From a checkpoint of a small mixture-of-experts model trained on Wikipedia: 160 SwiGLU neurons an expert.
Below are experts of layer 3 (counted from 0) of a mixture-of-experts language model. Rows are named router (the router's row for the expert) and show model dimensions 0-47. Each number is 500 + 40 x the weight over its row's rms, rounded and kept within 0 to 999. Numbers have three digits each.
After each expert's rows: a language model's description of what the expert responds to; "comes after" lists some tokens at least twice as common just before its tokens as in all text. This comes from a sample of Wikipedia text that the model never trained on. Tokens count by the router's weight.

# expert 5
router:507450525485485403494526527583444521473540518444538489510482477557494493505471456560462478524489510443528571490508483491532476546570545439624501
It responds to: Infobox field colons. Colons ending field labels in infobox-style lists, like Crystal system:, License plates:, Date of birth:, plus some label words such as birth and Running.
comes after: "-", " Born", " •", " by", " Coordinates", " Total"

# expert 8
router:497494489460504548488476450465532479555488428553482510437473467495449470431474542526449475511564490548554549483516542542480483513544535524462485
It responds to: Title and phrase words. Common capitalized or everyday words in song, album and work titles or set phrases, such as Love, Hold, You, right, back, front.
comes after: " \"", " the", " The", ":", " a", "'s"

# expert 17
router:470422598540532417476419550492470474464476514461461501544482530470503467495483491450470482526545511472536518438545519548540456475515405432505428
It responds to: Table cell contents. Cells and headers in pipe tables, such as election results (%, Votes), sports stats, blank cells and zeros, plus time zone UTC.
comes after: " |", "|", ";", " 0", " ·", "=="

# expert 29
router:481432448482517511518511484553549488476514493574582549497472592449496515530499568526469574475507497519515544417556453535543533487373506507497514
It responds to: Opening quotes, line breaks. Opening quotation marks introducing a quote after wrote, stating, or agrees:, plus line breaks and pipes at table row ends.
comes after: " |", ".", "\n", ":", "==", " =="

# expert 15
router:541518515477580507518539519526484504477453567542516546477533502478580477475472536402545549552466494533471528487513465555571558492557495520515478
It responds to: Sports terms. Sport and competition words in sports articles, such as league, Cup, football, season, playoffs, and team names like Titans.
comes after: " the", "–", " first", " World", "'s", " a"

# expert 2
router:539493458504486508494551543556535516448420439449579483491495524464442467482448508530532546529478526519474508537423520523437480487485512490510497
It responds to: Line-initial list/table markers. Pipe or hyphen opening a new line in Wikipedia tables, infobox bullet lists and headings, e.g. "- Born:", "| 2019 |".
comes after: "\n", "\n ", "\n   ", "\n     ", " ;", " Nominated"

# expert 52
router:506458533442470483581433472538492495574521524561441505521489545554552500494534572520490412458505445458494507570541494537453533483538528403427477
It responds to: Section headings and breaks. Line breaks and = signs of wiki section headings such as ==See also== or = Title =, and paragraph breaks.
comes after: "\n", "==", " ==", "===", " =", " ==="

# expert 45
router:440452568490453476442472447482556473463452518527520539501553495465449547535474541533499514548491525546469554537540530489495517444456532509457444
It responds to: Line breaks. Newline tokens ending table rows, list items and paragraphs, especially right after a closing pipe or final period.
comes after: " |", ".", ")", " =", ").", ".\""

# expert 21
router:550529546488477547418475509478494504539518438448537514522485514545516435503474492520483528538481476473497512559566543412426579483519454428557514
It responds to: Given names. First names or their first word pieces at the start of a person's full name, in lists, tables and prose, such as John, Peter, Alex.
comes after: " |", "-", ",", " by", ":", " and"

# expert 55
router:501538431504501497535537557463523510497465445514498462525551512534569502565488521480538473415495432515511506494543428441457541541542510509494509
It responds to: Nationality and type adjectives. Adjectives before nouns naming nationality, religion, region or status, such as American, Roman Catholic, former, local, national, Federal.
comes after: " the", " a", " an", " and", " of", "'s"

# expert 34
router:456516515437530535475463460544522481505451415534450549535446484438481514408525498509511436454480532523411460447541534440525513488440530522576460
It responds to: Infinitive to and verbs. The word to and following action verbs in purpose or plot contexts, such as agrees to leave, make, get, continue, into.
comes after: " to", " not", " would", " and", " him", " he"

# expert 49
router:533482530478559507473469580464583511498491485468566464512482532428504522563531488467426504519521427547504567554530465510497458485556401448503429
It responds to: Capitalized name openers. Determiners, ordinals and superlatives opening titles, names or infobox labels, such as The, Best, First, New, Highest, Notable.
comes after: "-", "|", " the", "\n", ".", " \""

# expert 14
router:535510425515514479458449437463438520534496568516428493550483482474485516450481468469538457478452481527476467485512509453496583493518493508516576
It responds to: Countries, cities, brands. Place names after in, of or New, such as London, France, California, plus nationalities and car or media brands like Chevrolet, Opel.
comes after: " in", ",", " of", " New", " United", " the"

# expert 4
router:521586468520466528578468515501514503572507466495410544491478453526502487500530444528471457519502480515500470504479556504489443474551504490467431
It responds to: Pronouns and relativizers. Clause-opening pronouns and relative words, usually before a verb like was or had, such as he, which, who, it, that.
comes after: ".", ",", " that", " where", " when", " \""

# expert 27
router:598525449454449530485506467462469522498559447475509488527484474505432452540517485482456525527512489548497558480516481462503479455466464503467584
It responds to: Foreign name onsets. Opening word pieces of non-English proper names, mostly people and places, such as Hak, Kal, Sch, Mal, Iv.
comes after: " |", ",", ":", "-", " of", " the"

# expert 26
router:447506418535540515475506527471522488488468473458415502515486445593478465523485458480541442420477467457508487482457421455497441496442495509500522
It responds to: Past participles after be. Passive participles following was, is or been, then by, as or in, such as used, known, released, built, named, located.
comes after: " was", " is", " were", " be", " been", " are"

# expert 37
router:547573486543552530498535534510451480615568456451440494514476519489528512513456504425464510490516441510457479464485551413518531482479469448557541
It responds to: Dates and years. Month names, day numbers and years in dates, birth lines and table cells, such as November, 1992, 27, 2006.
comes after: " in", " (", ",", "|", "In", " In"